config = dict(
    n_layer=8,
    routed_scale=0.667,
    init_std_router=0.0303,
    norm_eps=1e-06,
    optimizer='cautious_adamw',
    seq_len=2048,
    dataset='wikipedia_en',
)
Below are experts of layer 5 (counted from 0) of a mixture-of-experts language model. Rows are named router (the router's row for the expert), gate (a neuron's input weights, with its number), up (a neuron's input weights, with its number), down (a neuron's output weights, with its number) and show model dimensions 0-79. Each number is 128 + 32 x the weight over its row's rms, rounded and kept within 0 to 255. Numbers have three digits each.
After each expert's rows: a language model's description of what the expert responds to. This comes from a sample of Wikipedia text that the model never trained on.

# expert 50
router:126127111079099156099161148149149235036169179136154133137080181172095110082119101092087112116146087149136151112055129056175091133120121129098072109085120123134106107134108117147105187125154165107082128142099152154143164148136110120128155085
gate0:158124091129040102133118161142140109103116128078151095100163142121120133145132149144156123166209090187101154114045129065081114169149111128086114135105142151145138138178188137163076104088083132112140213120102126150092147125098136097117165137
up0:150166138135138109188139146128072185130137128150115101167101137131122084125100101031074094106094197080111079124158110154155149088105154162191121142164170150160127125049056119105147115141176139123137116145199155098116103129158134135130108109
down0:139097169124116105128164104092074133141125145172165113109115089168152185130091132107066113114079080142176148152130140132112177088080120135114081152112106135087117109113095129119117123149173210074132128161142128155102158141212176183128125156
gate1:088095080118101171084067111125130154100065148156073110182086148164143097095118129105136075158140065162164092215116137175107076098144158183123086117145144169054099107218126100167147143140141084128123134157075133134168154092160119161116102125
up1:151089109168086141156104129131125118193083097115100118129116150185161153118154150121066162150084139093181075122160144138059145101061161108059122094105126113137120094147123178153161144195093081097131159137145146094173179113165119107126141144
down1:118124165144138141126092118226064161139147153170118138167131151076127110136051124140134064197181166201183125162119099119127172171074143122152134100141116168119095157123145125140129084128121129111127126158103147072144129116103169147131212151
gate2:128108125138133137141115122109106128141186255066099133109131151116138145156149134128135118153072102127127085094136166176150135105098132128119107177146125060068108117166151112088103127132137163140095132162151160169148172222135121153099103103
up2:142180147094131133133134151117143101139130060137110171127137098084089125145126134109116120122156118103122102148079180177151113098178096121124107059133148198142139196090156142075103115097149140135182153166132046145122099073096107118118126125
down2:100160157129128121145158094164092152111095084174135112093146111185082128139165143143065044088081108069128074170084081080142147146063131111138100129123112163091174082133140102131115152161105067153094221145092137209132117121154089117118116085
gate3:124129126040097137116136168118100108138148162111164214106095147156097172145123085128104132136093129209123141081172164129137107138124152117127112082129103119121075122102084144151112179157121175125079102078126114166109103177172162069171162110
up3:132123151109173121067074141108133160112145107140189144114142198161129163140136109181144083188156132154142123117084150127106143141148167132034107117100107154142130109109085175131151179116166145096076126056127161120066094185166104074112090149
down3:138191090169121171121132104114163120115123129200176130158109126155150152129150160164109171057119110133161115070080138164160134074177112140091155123200120173174160180132133152119150155074058103119178087158159137078081129101113126054108123112
gate4:118142151100060170100096133145106159077134087097039105146132138140083117115074181118047146128157139148120139107196130129079145097127103168185142134163139116128160150087106098128135101184180083153087139148162111158118163112150121122154063112
up4:192096141142043168101143124168046136076102137176089179182096135200111137146065050122105166149139152140186170168184112108110103146150143149245136160120101130142165124146154098177117182127160130159157102199093176161133152135115060146135178101
down4:172165152080072182092099117135091120078121063182115158127124140112103098126128158091079172155140043104227146137111146129123098117114117133120176113168157222125133176159106078125124103094140158133093135099146161143180159080126084176097127154
Single vowel or short pieces right after a word onset, like b|i|ographical, Bl|o|et, sem|i|-final, Sch|m|idt, plus words like head and bl.

# expert 13
router:126098141097118129114175143112174188065133169081104151131091154235127158101152100060123153130121103168109144092107104144106067130131136085131161153054142184126148133148157214124202182161130117134135116141112157129163166137119147124122122147
gate0:095152098193169121144077124125093085137169130118122162125167157127137122098144163130101149154082139068143154160135135172154072161129179130137129127102119148127160081126180135185172089112141055097193060167163131164180160142155114143168092102
up0:130123151148082084141145154148114148062108101111120115107127136158084135093154127206119080188134061117100149108047095110128073166156117139117135125100144149151127150155186173141152108155131108127164123107130136190119063194111114177134124108
down0:156125161116153093084186160100145139107069088117161137134149101119101083160128146166101140148127071120151126154115134160114155101132070136127081161146102105158078119091115111116094166163113087150153135160145224092186129157119205107165161102
gate1:110115195185134139177127202186147077162115156118108082140122158138162094126145141132117111174128169145101101153100124111125187095093154129178176100176144135087109053122160134148170188148180129081128137127123129124170077163126127088139151121
up1:137167137113140076094157148089091116152115196125138176087115144085136143137144163148105146239150100170099132129196139082143105159139103134138155132115136150085090141174141149104112108107151081056090135169132107094140127176081125139149153121
down1:195169170087135169066131155116112137151156155121085118164157151076088212171121150102143092074137157116151137101139114120115142048140142094160107103145146168176078093127136091144086098092147114105066151145172103099138124122131158120084162144
gate2:076170127160133172132130064118169173134062146137131154108104132170077101186114107063137141099136145122186088088083158168144077132081100151084102192170107134130181141150086112123156156148123096144060150129088097086134146169123150142122159131
up2:123125137152129164118119128164146160118147073123078159154112181109074129073101122061105178115096159096103151103091143136124048145112137160144128121141120115128143085094107145164164052135128050155083111093128128159186169088134067165143124134
down2:161150039178150112135156131104151122154091094155122153134108161146153133136152154116144134152104181091091092117096076152095082142093162104183116147112125180125159111147115174159167107110115129157147119148161115116106174114089130123101066186
gate3:124059136115188111195161134102113175138116153079142138143122173179108170208094076134110083129118099148128112123122076076115143137118134111112066136075120082095165083176126189140122093126052170087128140048143160099175048105115158060149150189
up3:127186113135083113073145144142160178115139123144134118119186130148115128153068145162140152076085112133098116122102155188191062132188141159132178141119095177155105161088198114110154112082196070221122129177198109175130153159122157129103151119
down3:127087081165127104169148159113110196093122118120121122151078094133120190130123089083161148087178098169075113129079124162135134144074116135146115076188170103127112104118103172158131132155077175163188152120118116150056088130087154136111138116
gate4:084136123129144127075103152125245103135134141084134152133127096156135101112169111115175153077057111142174151095095107110186115116133130132133125133163180056141165172191145099142146169079132081090200142113143128146128105176125157122118108059
up4:173131061148153174118167134110149122133162092110098153143131142107112161119203137113105127179112200088143097123156137194089092114131162132105127035166117147158117101150147116166160124099027188121130077173138175107072144112112109095092149137
down4:114091182168131088170109141146076118163113206134139085110141124198132140122089078144085153088120107172118086167069129115086111079068169168114132100128089116133164109139097153128133105169122113106143071129144119093150063123126081135178083166
Pieces of non-English names with accented letters (Hradecká, Jääskeläinen), and railway, road, bus and route words in transport articles.

# expert 22
router:152101125125127099172199165114186165129178175081093109105115164123112176107156127079161119167108140155133120117129117095154117100135067178161105152094133110136071081100134176057076147117079186135059143120117139155147184139075194150145168106
gate0:117091092146126124122147107074125119062187027129105075132130100166115118120173160067127127125124117152122065113132192123085072112165107100061137125092104153142162095120187127126155078094105158165151152170110124178049145107130135120157118132
up0:146172108085127149120064104121137049140144059146072155127073076096112181097146132103152121148103063114116100131123166106086129153154106128110152120055112165164116126095218120063138077123106085138129141202173138133141134090159145112131142102
down0:132140142119085110161081088101128104134143095093123158087095108151175224138146144154121122107090138156091111141145112101184167130125093125171130151106114149107163123139073122155108098115167137124134155123097105152154207107124128124101030128
gate1:072135172193121081134121164086131180120085115130138111152087121109127166165125150113159145104150090167114148137122063061121073181067067116147116181079134104192091129102120087163072105134121145098126094101083156110173126144096156136126180172
up1:114119140176150099161092186074092140132090114141141071102092071111129152135090146129133168119127088147115118143097072100169085120072116093206115155076135123183115114130103073083107137137054159148104154154095170140102112137148136138161168178
down1:089155119135156129133058119159113131119119136124176142129141063146144099074131128144174068086091121154147085103142160142092146160134110114185124145128098112124134121095099089129084119124123084104146104068078143105140137156132176131119110166
gate2:109063107124154160122169180100137102104131128126139182135092133171121114115112099124149122165108095142130125161146095073100142083091180156096122101130105161117141109194114125128202146153104175113122135077160121108119116160101142168114152103
up2:072144121138100184149147086126130120132109084113122033153133108120123136095159114119164103118176126115143063125097170159080107102134147111126086192127156118146106121130163119155083140156162045105119153105075166098147124135099071120138120165
down2:074113131120118087116170112104143182110149158147098126115101117132127103135129199094171097139129094116121100145087138068128115168148152154080091111118106058140138140123135117116141161161121139113146092080165092127110096061118133212110090103
gate3:157139222169098061113150102141141142112191101022153168125085066145173143180097123125109115187132141130124053146121162172158101037197127128141132070108156161106181089157143071124105170113135199129092123143073144112109146127156182106169097148
up3:217154214145106136188091085196119100123122119098122124110145083082099131128088114126148129094085090140118058145144142097157127132157141140199110127103118166094142155093095103139062101093118082086132092118113111119152113132103146159104223145
down3:123116147071096145110089135102154086126152160123145122106118101170146162138142158140108132132097151116136146102135075076060121149114094113126175101126165067168116141125126154167097066088110119070141184113100102109098114119122041080113104178
gate4:193117171079063112113106145118111144107165124091104165107104106140147125173162143142144130132116138101087111161145092185085149141153152088115117072083142139119129113096089139099103111093105109145165199173103136098117097182104106122175155131
up4:154118229134112199091150185139118140106106135105099107095113074115166110125130146132153139167164091040080183140137094137131102116143107126110143121153104152115094110142153126122130119115129126109090125101147181092173166121178097139228133140
down4:154116104122072213134094147120173095073135078137123084096112137063112165171120154148105190096091109159101128134114161171077124111100084143148101087184160160114092110115099171125141144172090155210137158095116154162132138111173100091123149145
Words like part, term, member, first, second, final, rank, plus inner word pieces, often in sports round and quarterfinal contexts.

# expert 23
router:198047127109122144134156113097156235098138178062082104160076115137137150126145083149050131157120115148128153118128132142170047087095154073127148150138113130080085111128145080097157181111077144106116117169125114165126137114090128116148135103
gate0:151145087127148112117160102161121204133134135065134165134105144122126087079136139135102184167098121178121177151118090103178125112158135138074076116151148107136125161153158098062086180137070125117146113153178123155134115103114092149131119202
up0:130120079109143133154118130084160126146146145134101078143064103113141115144176135117152187149126113130107119118126114121164166138138165124156148195141150147125118136098132181130112132091129144112098141102086068064111092053153133109164168151
down0:092123159093120140070066182111123145128129195146131096103140145189091179070167206153108162128099098112098063095074113088165132107141149103162127159145143152093118157160082165163157140133138109110148143101152155083110183125143104121073107094
gate1:128119198124144138141147109089048183148154207101102194109154130105118122147158099142093143170088175176158129119131144132112099094171130028160147099176151163154134162138178138148146142171107116068151156090152107116096127175118120080113084190
up1:086098134154121119129150123104154118131176135110092105066135089152150154145082143113084147104159166096172150151133159148159130153099115091146146185103129143113142108166139164100157077138153163066093120131106127140152150111126130107106149138
down1:101136130120142113159138175116158134183069152145098147074140140160118102106118176151151189152107166156105148135091074087142116180098172087116171078215056168167145078135105120163082132182105140148139177181116192113149098081100128156129076160
gate2:161180060120207064168070121125157164140133101144132138125122193090098164127089149148107131078101110157152111129114183159134148128124181116108203126130126108111112110098085136123154105138141129118155143079148130071169172134132062127153127164
up2:159170134167102115104153177143164152160104113077095153139082086126111184140101132108131153125142158175119178064122125127107121131100143119124171144075243130137143111154141175103188170111130129169126128122086156066122122097094117117149136127
down2:135135113175146100167184107121131213134147133132092132089079136158191134092123175166131130154083073192149122102151107118136111098106139083148092096143129107143173183143089132174085162113123083133104094129120084107117086150097145090119121184
gate3:093185088122158146129140147108084190157096140063108151081102117159083142121129132100145081137112097154169132163174117108098114184130170113118201089128146156138143101054114149155069102149129111151131115073178213109142113089188073155135097134
up3:145114130066108165083155115147104119148202125129077199134080082098159171115122167156084143109126084127160103131160173133080187100098090170144102120157119139124102145132189138103147126083090082120066192149094117131062160171162150131115180138
down3:097097087138061152119167185118185151170133197161121121079112151141141142149117133153087159151110109160128184070203125158117140161112145167155154160142136107118165087145159142183117181119056158106146127157076120160131121162088166158129137185
gate4:177105103115111064164164138092191100054094139119151150170134085156089163123137144121185125090060100126097118149116182168118108161095156139121101087150075153133155075077143133132111144101149077095150094166135153097145159118129129114218124125
up4:118108086146112141133125096104148130133146186100074141117087156065104128149092133097121176105107103097086104055080153125101166092128144159137095138130105096119130162189155113171132069106162110138121138206094083142074161161107123119162125147
down4:127082079127127167112135060128169097196110153090099102098126113139134127105160168126104189126169137130119073157106125169114165159108166147157072124102182145114139108182137101158157133199162123123124146137149181135148121177128153094141133101
Place and political-unit words after United or a place name, especially States, State, District, City, in election and court contexts.

# expert 11
router:124101145153098080134124109109155188085186171051093132104107158142153152138148070040102137178149146139120171090104144133109117068139138133154092157115129087136098128185176124105149219100086129141113118080091117123156117113130140146131158116
gate0:105155127150173202092118104114169159127063164093153154099125101145144134122189148123117152196115107129063164166132105151084170158186131121111174099138130217139139138166152033100113146147130185113157119085181144139126135142115082127090131133
up0:129090161180100116117079090180117120115143112123135136102095100092160114126099122086129139130113151141119131167111110166134122185134119128176065142129035105131119133152093135085131147138129140110146116131152130084092224106147146109121173176
down0:085156105106114089163111120162116128070139139132098133143163137119067069177090148111138149091096114088105096122117147141130126058162126118124069096126075128119096094162163127109109127119183095174161070146140107121117131169107033139122101057
gate1:098123141092161115123136080137188100139196128168146141138127116125099116159110102147147124142106137139175119156082131137135141063088137112138166165114135145139185120179146160099119142110122080158096165042070071190171125111151157104072172119
up1:109111186137109122174103149103110124120168129138114143155109191096147133178091147146130094190133192142134103118110121126134125094115169096132216114050129158166153116104193168165127165117160158160119165089111080157159138056133153096076178151
down1:157110119104214180108126153122153093164111182131127042085153168133165081119129176154184127127132121111126135135112045150140128176059103126073150139105113088119121136081152160165117091134106076128147125058107155117148150143135102173131093155
gate2:115156084134114100159111132090064190106142101109145085158133135171159090120083102148063126109105090158176130176088131155177164105137114162125133112135117181091105113111137116127100166108114108118180090163151176156193115113085134188157139093
up2:145115147120135080111089144161083110157110162136123126137138163092061129172100077100112092083175148080062135159107101090138168137129119119136114132084126104136116094124111171094116076146101086114137082157124129142120081195074109130101107090
down2:121148144155096155089167059141128173164202073167128102177145168150080140111181178163167170130138162151122167136140079182124171096082126132096173164128130134140135132116148156139126182123141126096148097167137055058101063154150068073132101116
gate3:101177145144154090109185107137119139120150148158131187117134098166104164082114052065091183172192143121165129129094092141104052133122093137136113127113172096098136158154123101063144200125049168167091121127090143090117142120126144142144120124
up3:131140147148110128158133096115113185136156170080154130094108136155054121108095038129088134151163130115162116161109096095113069100151066155146119170097192119045099093191143116095177158111079176148104132151128123124168089149113132128165102152
down3:096158160131104132111151133196133118146090090136086174073142087114166112133169127130174169117122133140098135113120128155128078120093122101177096115165125052109191129139143099060138217157154150131041136126134154128155194119148120183106104168
gate4:184140114098121132112109084165167086134183143124106179119127071119070115140104095112075174120104133165111107100131151095142177120117095156167179147162073059139112154145109122150114113143092159143126158113110073097163096111143113150141150069
up4:097182091140195105150106082194149070113191176130146139133129092172144141090086101099122107137138147085130126125082144110136126133142095159121184151191099120087085083132166121141168111125129098149094114160100075135162113128107165184167157180
down4:134146133100056098079114132094130076124153095086188187168152120113138085151138185108106149189159154079216136148106158105147077173124147150142155174165102133115139103123157121124123138136105133160036140084212158126123132129112134160110118130
First pieces of split words starting with res, dep, ad, offic, rest, sec, as in resign, depicted, departure; also degree signs and table pipes.

# expert 2
router:116076107128118141105157163090087157106168139117163167098139165160105148159169111077097095169145133157172160063111126166214117104167093145088120152075107121125141146079126121125138171116091151161169125106104164117116148119080120169165172095
gate0:091160190171077125151096135114095068117103128145134159106137128141063171152145118066120046083123141128162145096120136124072177140138145087083151133108134072135134099135091154142134072072165148140110080128086166116151083107114101142180177205
up0:149166101176170121135108174149180138138147097157162135149092145201159104214139137192138101118116197097154063169087115133108105104073120086137149042121114159110083173212129155142113127062124185059085151145174136142149117153132160101105118149
down0:129099112145129127161159137126127082129161110106135138094070113100098092151142151160121170107145105095128161117107054160126132136157149090164132114076115126172142124142147105100126137115128118091094121116116119187051079193125228097130081169
gate1:151139191198166085133119130127100100140155111170138181119156118126138223104098097112123141142140089151134115190150087144113162220133110176112147119163142128058132166078180149123136107104124178097135142109103124130133089074160178102139179162
up1:144111089145167122119134111151102126189152113097105166130173085145144110132138131203128116206129124132104113137081123144082079129112137098113138076135148191143196089118096072112114167053072087151078104096125138143127141176127103132132199135
down1:074137075098121061113088079125142149155140120140159118152096126113101109134110062149114142112144095110065162152104132114099177162169161220144120138098104126145135157118108183103106160225110133159133088136102091163130115061128148125178100087
gate2:106142176189102053145106161150065148103135130143124116086092121119151128164097176112109137142129076164196089146116115119152167125091099137120118044162116170127109157138129094109112089121100148149200122131141099181167103127144163130111116098
up2:133139143156113134098130149135119153141129123149074155092099137161150157114168178111129081159174168143195138111154141135107131114079116117164078125159095155158105097061128121136118123059122188097088169104199135093119137146193154136188169141
down2:077165120146196113101182171120177157133116161113160086126175131160110159157086098126090072150142154139119114146205061090112146103131174084135116108131130064166105088147108126108115165148148112048135162109105125098150046109117107102137176131
gate3:092147080112068125140141214190142143157058136138113089116136145123081138153140149140117116080131108118080153123110089141125117086158146122149140112102118105097116112109130141096133136052153145172113138046169072115049137109161123099159128124
up3:149146167169135139121075188120132145165069119057132156117145088151122142136125217098155126099076080141186116129166116146146124105153121100095226097055161088129169094178121157135126176127208145120087138136162124082123205109119087165105143159
down3:136138152087100126127099147087127083178103100091095147093104112123142124066247158125154159113092140168138139110164125113136141160084123190097208152137113155113140159125115113120080141086161148172150110085161114158108116139121147119127117142
gate4:118180103150152119117154138093125104140135120099141090115045123122134137149156116154134161132084123121176126121108117143120089142172111057160096135092155092104107143115111078143105136122122121136109116114069117156103154128111082121083115117
up4:108120127097154124117064101129193169089113154094081102188194142110111159113086138131120142147130118106115141173146121089108153098110145099099139088134163154170221106115104139105124153144153136166138100115143101060149115163139167148157150133
down4:197173114203133048157141186147137153066120100172123101166204163107141109154129163097149100044162133131179119120110151110084125135121121108110121194117139174094103107183126130137149147165127115124201111152147091170112121119093135109150132124
Narrative verbs and adverbs of sequence or movement such as then, came, went, eventually, continued, moved, plus prepositions after them, like came into.

# expert 19
router:117118139154129178126145162075196119087090183104099101218082190122058152107109090110084128162145155141126124114114129059140057146113100097088149124131095170179051098101119180075185116114127138143125109132105092131098160122032162082182123095
gate0:124080065099129092154192128104134109105143160168121099139082094060149148153145170183132147136166088137103089108093102106095155157068108109151080155146131136101144093138157128149102118082136174119120132096151122102135160086117126117155134159
up0:119235162162159087051055200118143148101069114111082146170120130129081119165133137057131148068136127155145133082191103140149078165134146126120099109122117084142145192141097149064122143119102122138117168064115040123098123157168122149113137080
down0:116102083143164159120204129096105066093134134116126161077136130122068168123130107144115111136126100100167090123106087126168140129098076176104117168116057132112179124130100114116155107140109145103108126142155114156153107092035157104151133196
gate1:132089102190108118133079161198132127141141130094150140180130239145121153145239088109109108043147136098154129141147109163132096127118171140103131120123159126091107153080141135145156120099163122151153086113118140126154121122126118050136078166
up1:140197066099118125162175106090106111087106133139134101075114087091145136141129077128174117152121127071159116123059171152120171154174097111127130147116116050112180133149130091099105141105060139077075143130051118171143061131095105159154117108
down1:148073165114105196101133121102143172131108095160133097127139107106164127154159153156165116142136169119112138112105067042112104174088142163123059139123071118095096119133141162143123122151130089081080150133082137139067094149186087104104085109
gate2:141127071119103107138072092110161106065087097134055095181107144111097145156135131174087155112108115133178167056101153125077120145134114109117144176161128100161062143124106153094136087100109150160110140161145199182083110151138137107115061102
up2:136125119095113103076086106183136143122121121116117122170105177126105127041132144134148093146115119127154203080111105113105141089170160128133123129085111128127081097146051152119174153110120125195116143114176187142106151065121104162169115054
down2:117119091121137169130112108106162117176126122189115148094141123148107096142136147114137151048110129107132141044149151101135141094140107130151137097205137114115098135077136184099172079103132083193124129152135160109123176105166076093154131106
gate3:083154126099048083130099124118082107075134129093137082123105132163137078105152164150099123130090109123158175050101198139125096137148129083141170121143136171158117062063120088127155113134148121181116160108088140102126165135148158175141136130
up3:110191106163103106100121145124104120129085124155168119181172180163153156139180157132084129111157116106132149110079156119149090154184102100119146159118125133161159096098141126090149058134130156153119199105074161135128177148129117186099069168
down3:122145113142180146098075106185126112132111134193095176099111112145113090124120122117168140121141111091090128096112196148093166116156137125142105095192125119144130090090142133111121084116104132164108128167161196172135165055171065128138162129
gate4:175159194151104149082111104170173121174135171145150118137124127115102154165100139155127110141067111135119093159083065090085070124078113178138150136107133135118104181113176134098131128079082058122089144133127166163149151160120109124109090116
up4:134078056144135109097117207097057171094152132098132123170154128139079096082080133105150119147106105095137166110134155136209189103106117124110093088174109129142156114137056116158107148161163093094112115138118082143149105122143166124077150078
down4:132130132178087132153102150127135167122185125136163074159132116144112138131083145161118159088057111136133047130143082133094099124115049071126051096139112132130103113130149159076140116146130079193164128175079103113158053143118177070182101144
Quantifiers like some, other, these, various, different after in/of, and adjective endings -ic/-ical/-ial, plus title = markers.

# expert 33
router:106078109084116062113158141091170150074142159089146179101112144186072138126126058057137177163138110153169099106132127075119100127097142154077132131098132123091130133099137133068138135126127144159066084163122152142159136131108132058190149052
gate0:165135132076139170147095149109119120190145096109158179116080127115158137140149063163164154172146128179184143137033091094076143112097122163110167095124145164146081110119143195168143133122132150094052124090165150140125105207164109121077100120
up0:075154176122158135140124074150188068122125119190144145106127147106146047132136137113138123143157115156080098127185140142167160156073097095133108118101079121140108135135165078128143143107124071176114192132092083130154071059088125119116105090
down0:191088150220146101107110107142059150170057168108159132092098086123115104116130110144107114136136142123125122121085195171145109167147131154124136135075075085130160081093163134091108118130143165117133066151075155118153190103150063146147112101
gate1:126080073127131189124112135121085193163152188085100111107145191119153156149105092142122178058118122127117139131095126171119094161130156130168126165118114157128138105098163165198158141141148147122143177183145160190107111184115161105170144093
up1:150136140127140038100137132105141109112170078141149122148115039068084136103113139154089128129149132172127106097183116080192167137121070130151156057128137089143083129157122119080134100107119099170091113093122119114113124084193124137101172107
down1:158115132093155159141137140144125209177139142128168122194109119112102119181106181127170117078149039142143144101116104103193111126146110151112072086062164131131078149120115071134219177129098104135168157139131082159100123115147155105110125122
gate2:141078150205133124100109098118147125104131146117136127102145138140139167142109139149168131195129106126102186073095118111116151106125152151146122148096109102119134070109169165068092141059153138148106169182117117151116165060162080122143139128
up2:142170099147157159152147142134099127128115127171127118145124108161169137162120097120104099061113154025163113199168140158136101116120130100141118145153106102083095170152081153159166102125143139156160101107128133078105150239062163097113132097
down2:113104159162134151129124048134133149133104137106109107129120143135108164086174181096115148090150173092129053142162119119061075095077164131157147119123144125077155136184108128166191122123130109145167102112136103126106155133164158090145114123
gate3:171078131105141112134148098127135155138111151055132162112137142122151147126143109093183165106150113166129193125101159023106087151127174127067117110119091156100111162150212137114122114112131112085151117098089179167131164103132122124088168156
up3:107170106163125136126104145143129114090132045138147125154170096097113106146100137192113095114168152151116156122132113129170140121096161079214115125064080174106112098165068106140088113226081180194114133130123099147133102163130176129101108157
down3:208140139139088200109075086149100105088115098179113132099160169117132123106107084115093067132167083172143138059139120107145096170102124124111174087138120097128140122147090106130110181099150121114113118103085084175141129111130154169168184088
gate4:124086101128109108073165082110132078128081140122144149147162143126089122103156088120132104152084096116136077154166092044124106125136103120123148061094164157117158145073173081132142074164120117133112141102159121061147077129154198115113125144
up4:091147108151109151160161123143115085167139183157101133153083186128143160113178124201161124107194110128105088114080089090142145114136159128151071199154074106183217146129168082106153128149125093090092095127096173160105129138078151187077171152
down4:102085128116174088168061165104108135106165094161167081102121125176085152196118125177152189073148105150134107115113149171113160157113159187100107129122138114119088158154151142104114103082115190104130091094038112139123150130141141093097088063
Word-start stems before a suffix, like un, comp, pl, exp, eff, class, and inner p, as in un-planned, vice-president, aspects.

# expert 32
router:144123143135127137156185193159210160118185116137108173155063157102108171089157074118087129090132137180145124085087086136151083125105135164127072126117109115125108138122111159137089155171097065109116134130143145127106178128099126140124215086
gate0:144130120113100140084140226154222158165116112128099242100134108129131151077108154080137148077120121093158141098120091116176168103080144128124167117100143121177158162118153078147102131108153053167152116109155126140089134156138130140079172073
up0:140122120130130131108114148095099149105077134194111138092132120124070114112160184121122116111178052110091081128150115084072158159179191135139099149084201149118099092134129066129121101151113122119132118187130173071140104145116131159126133135
down0:166121133123164161112137104124125113082133068160130117107107147098047092105101149092187093165148102132138174147143082099111159125085120141136146103130101164126081133175129130067158095124109083131138144154130169151153124136149161141129125084
gate1:096154143114091166136238092141132164176159121118081128130086125143143098076113107104154166085080134174103023076105170179127100129161140117119102131149116203169122103159131101160159073143216153151051098131148129127125126134131155177114131119
up1:100125130115127058134111132097135127167118130172163168125111155134140182157120116171181082144180126126168152182199121050097187112146135115106160093121150072131097094133110108119123199082043062205167097133094126142133143093092125086143175145
down1:143186205142114091138141149126164100097137145164142162157120097183110126116096114131158053102119145141134156170116111111168155201106148149130074180097102104159104133116165103190136155116104122134102113132123124171120181176138121150124166134
gate2:103150083161152065128093154087106166164134118151125165184127103084112154113146136142106159143131140121143154140087157162109146174174149083105099120147171130124109181098147184143146110111115072140129146129165108139175154173118144142110215154
up2:109094094215088168109170176095079117120111140106151153115042124097118094158087165115109190124112182110131127116115174092164175167162131164156189133175131139132153131128131164091192156178085169140089131148105156158100066141139132106134099100
down2:204140094078133146126135113120157121147131110123070134102133169109105122117152122078060135147121128147110162116103127175154138123131146135099148136077131086080112157140078140157126156156159088183124140112148155173117170095105124185186155189
gate3:115159083156142120143187127110154090175165079138145177120113081088092149077172081140158093099100165128129119164141087156082104141174131150080120109152113078121092154093102120124094052159144131156136078132149072079104153115148099139177145208
up3:073144109101109160102130104073107146134077162127120132154126160141143117131113127084079100083160111091155108144131170175142121083108165130157145086128187124121139135186132111133170155107097157104156169111169148178057109133155095137126097147
down3:153208151085095126105218154150163099113146103159150127106137099096113185032149141082164203151110154150127086122100169091144135145119089100125129104081095126096102149077146211108101106165169096194093116120082115167076137097147089174130130029
gate4:119087107171128099167158130132111142105245122119184168149129113118127139072158076171118108127128095189097118084143158141136113199113102191127128111072086147121131170124127148155087121147140114149096138146081088196125135081058179086156171123
up4:109144176125121161140109121154145169130131121113120064134141196190033053127136173086133165130164131148109072139116152133153116133167152129116089194132145186071072166069129113087160176139156146138133075187145131094105091163107105135147117124
down4:121140068130162126110140161080110135103161184100154142187093118100101121097129093104093201131085086185101122135116104080176148106163121115153128143174128085097111144166121171116103156078198143155102135172147159131121066114047134119094185111
Music chart vocabulary such as peak|ed, chart, debut, rank, released, and the word or symbol after it in chart tables and discography lists.

# expert 20
router:121132145159136114125176108106163168014169126107105198138061143125102147131129119045118123095131108090085169089066103142162079127116060125139132128151131110136107124112146154111154168103157129206127071179126118122091189181122152071159074109
gate0:165159164101146119117188221116111115172154145197135112156143071174120123144111123081104162137119117180184102076152102157171087138115121123143112149125148140135117159107125123088075137079085122114107074172101115124144099097142111077084132100
up0:152095129103175120088159148215124118078120095152098138168103075143128109126145156147144152097076047128132161100139176184155103184097071130135161119160153137157163195154094145146083121109085107157117148186153097069116154100157125181131145136
down0:142173141094161142127086089145136109111135113088115098117093159098127144160121127228113088203106097099135180133088097093113097182163174087060111139107098138137081184113151128105160142142156109040105112138146073117067150116114143159081164124
gate1:093145178086184129112154111058184102129098100117101148180112165126163066123148054167120101118123136087130150126101071146103122098097076132170140119108116103141146135121153183146034132115167125151167080152156105199125119160190141144172138125
up1:124147072128163179128096084116111132120125129209136095120137075102191138127126165117194142161118134115132128126144110117138107138099129095125104136094165150126102126178154094091109176073051173113166145144115088109171167088139163138083155126
down1:135114131112133131105142133183138123165110137098062232166091128144086131124138077100138138157208156112100125127114129109129141103129143153114153116120138117154094123132060087170120128154119112118167063079098152092126133118079185122094133094
gate2:142106183089115158088138198101066121112104182092121176134115168154078118162122126173082096121098158093118143142133080109131086145140179119151145121072101111140096127128144131103127162147161107136146125097155167097173091178116138108182137100
up2:134136194103122129121127180175093157102086127142086176059184144132146082124111130179126074113180180094120167104096119167151092098124179108150122095083157082116144103153129185150124111125143079167134123120136110160089062186158126169185104064
down2:106182169091113144135121118072084171097125115149089107115101094179122159171147121165201127137100070129019141139131122148149128118058161082151066054147119105103135154086133119162152176104116165119126170117087151120075105196125139147148124068
gate3:152190111160157145176133138133132130093135127177124096085179108145141071078109152038190085140172082116180124088099184152146131097126053130126186136134135108156129111077121103194117093174157070151122103111140108153137133159129100125080133106
up3:093120112147125149150143170210178154113162142105123127171148102067123125202057081119065082102179130114108135081171190100130162144147126194127147075147121117175120123141132141131130100097146101194141121125122131128114109123141036156159142090
down3:142056153157103145125100091101143102114175139128110107163091173145119182130137139121112097099110163135094053183053122183090158164140098172162161139153170121102096090118146171139147182139090190106124111115159191180117175126093125110145101172
gate4:055152083162184180132155197117094164082121142138071125116134138085158121144096163139088117153117100182148122090134113096135148142104124137153121123141084139079107126121125108147121155133150121143224144114138123131123115079064158087149137201
up4:134096140113091096175141124121137197141111160165177064101118116076136132198145028147118169162144197112132092076144128056158144122132120145087106089064130181120107123111104107112149148169161161124162167129110100122134118197101100180122165091
down4:085062064204145102099132139123089104049142183140081100146109109105132091089156191175088119126101177158131108090091121120135140139126071125179129150163074160155126183132160145173092158116114143109150167183143105136137123149156108122141095131
Opening quotes, parentheses, slashes, colons after infobox labels like Motto: or Website:, URL slashes, and LaTeX marks such as ^{ and _{.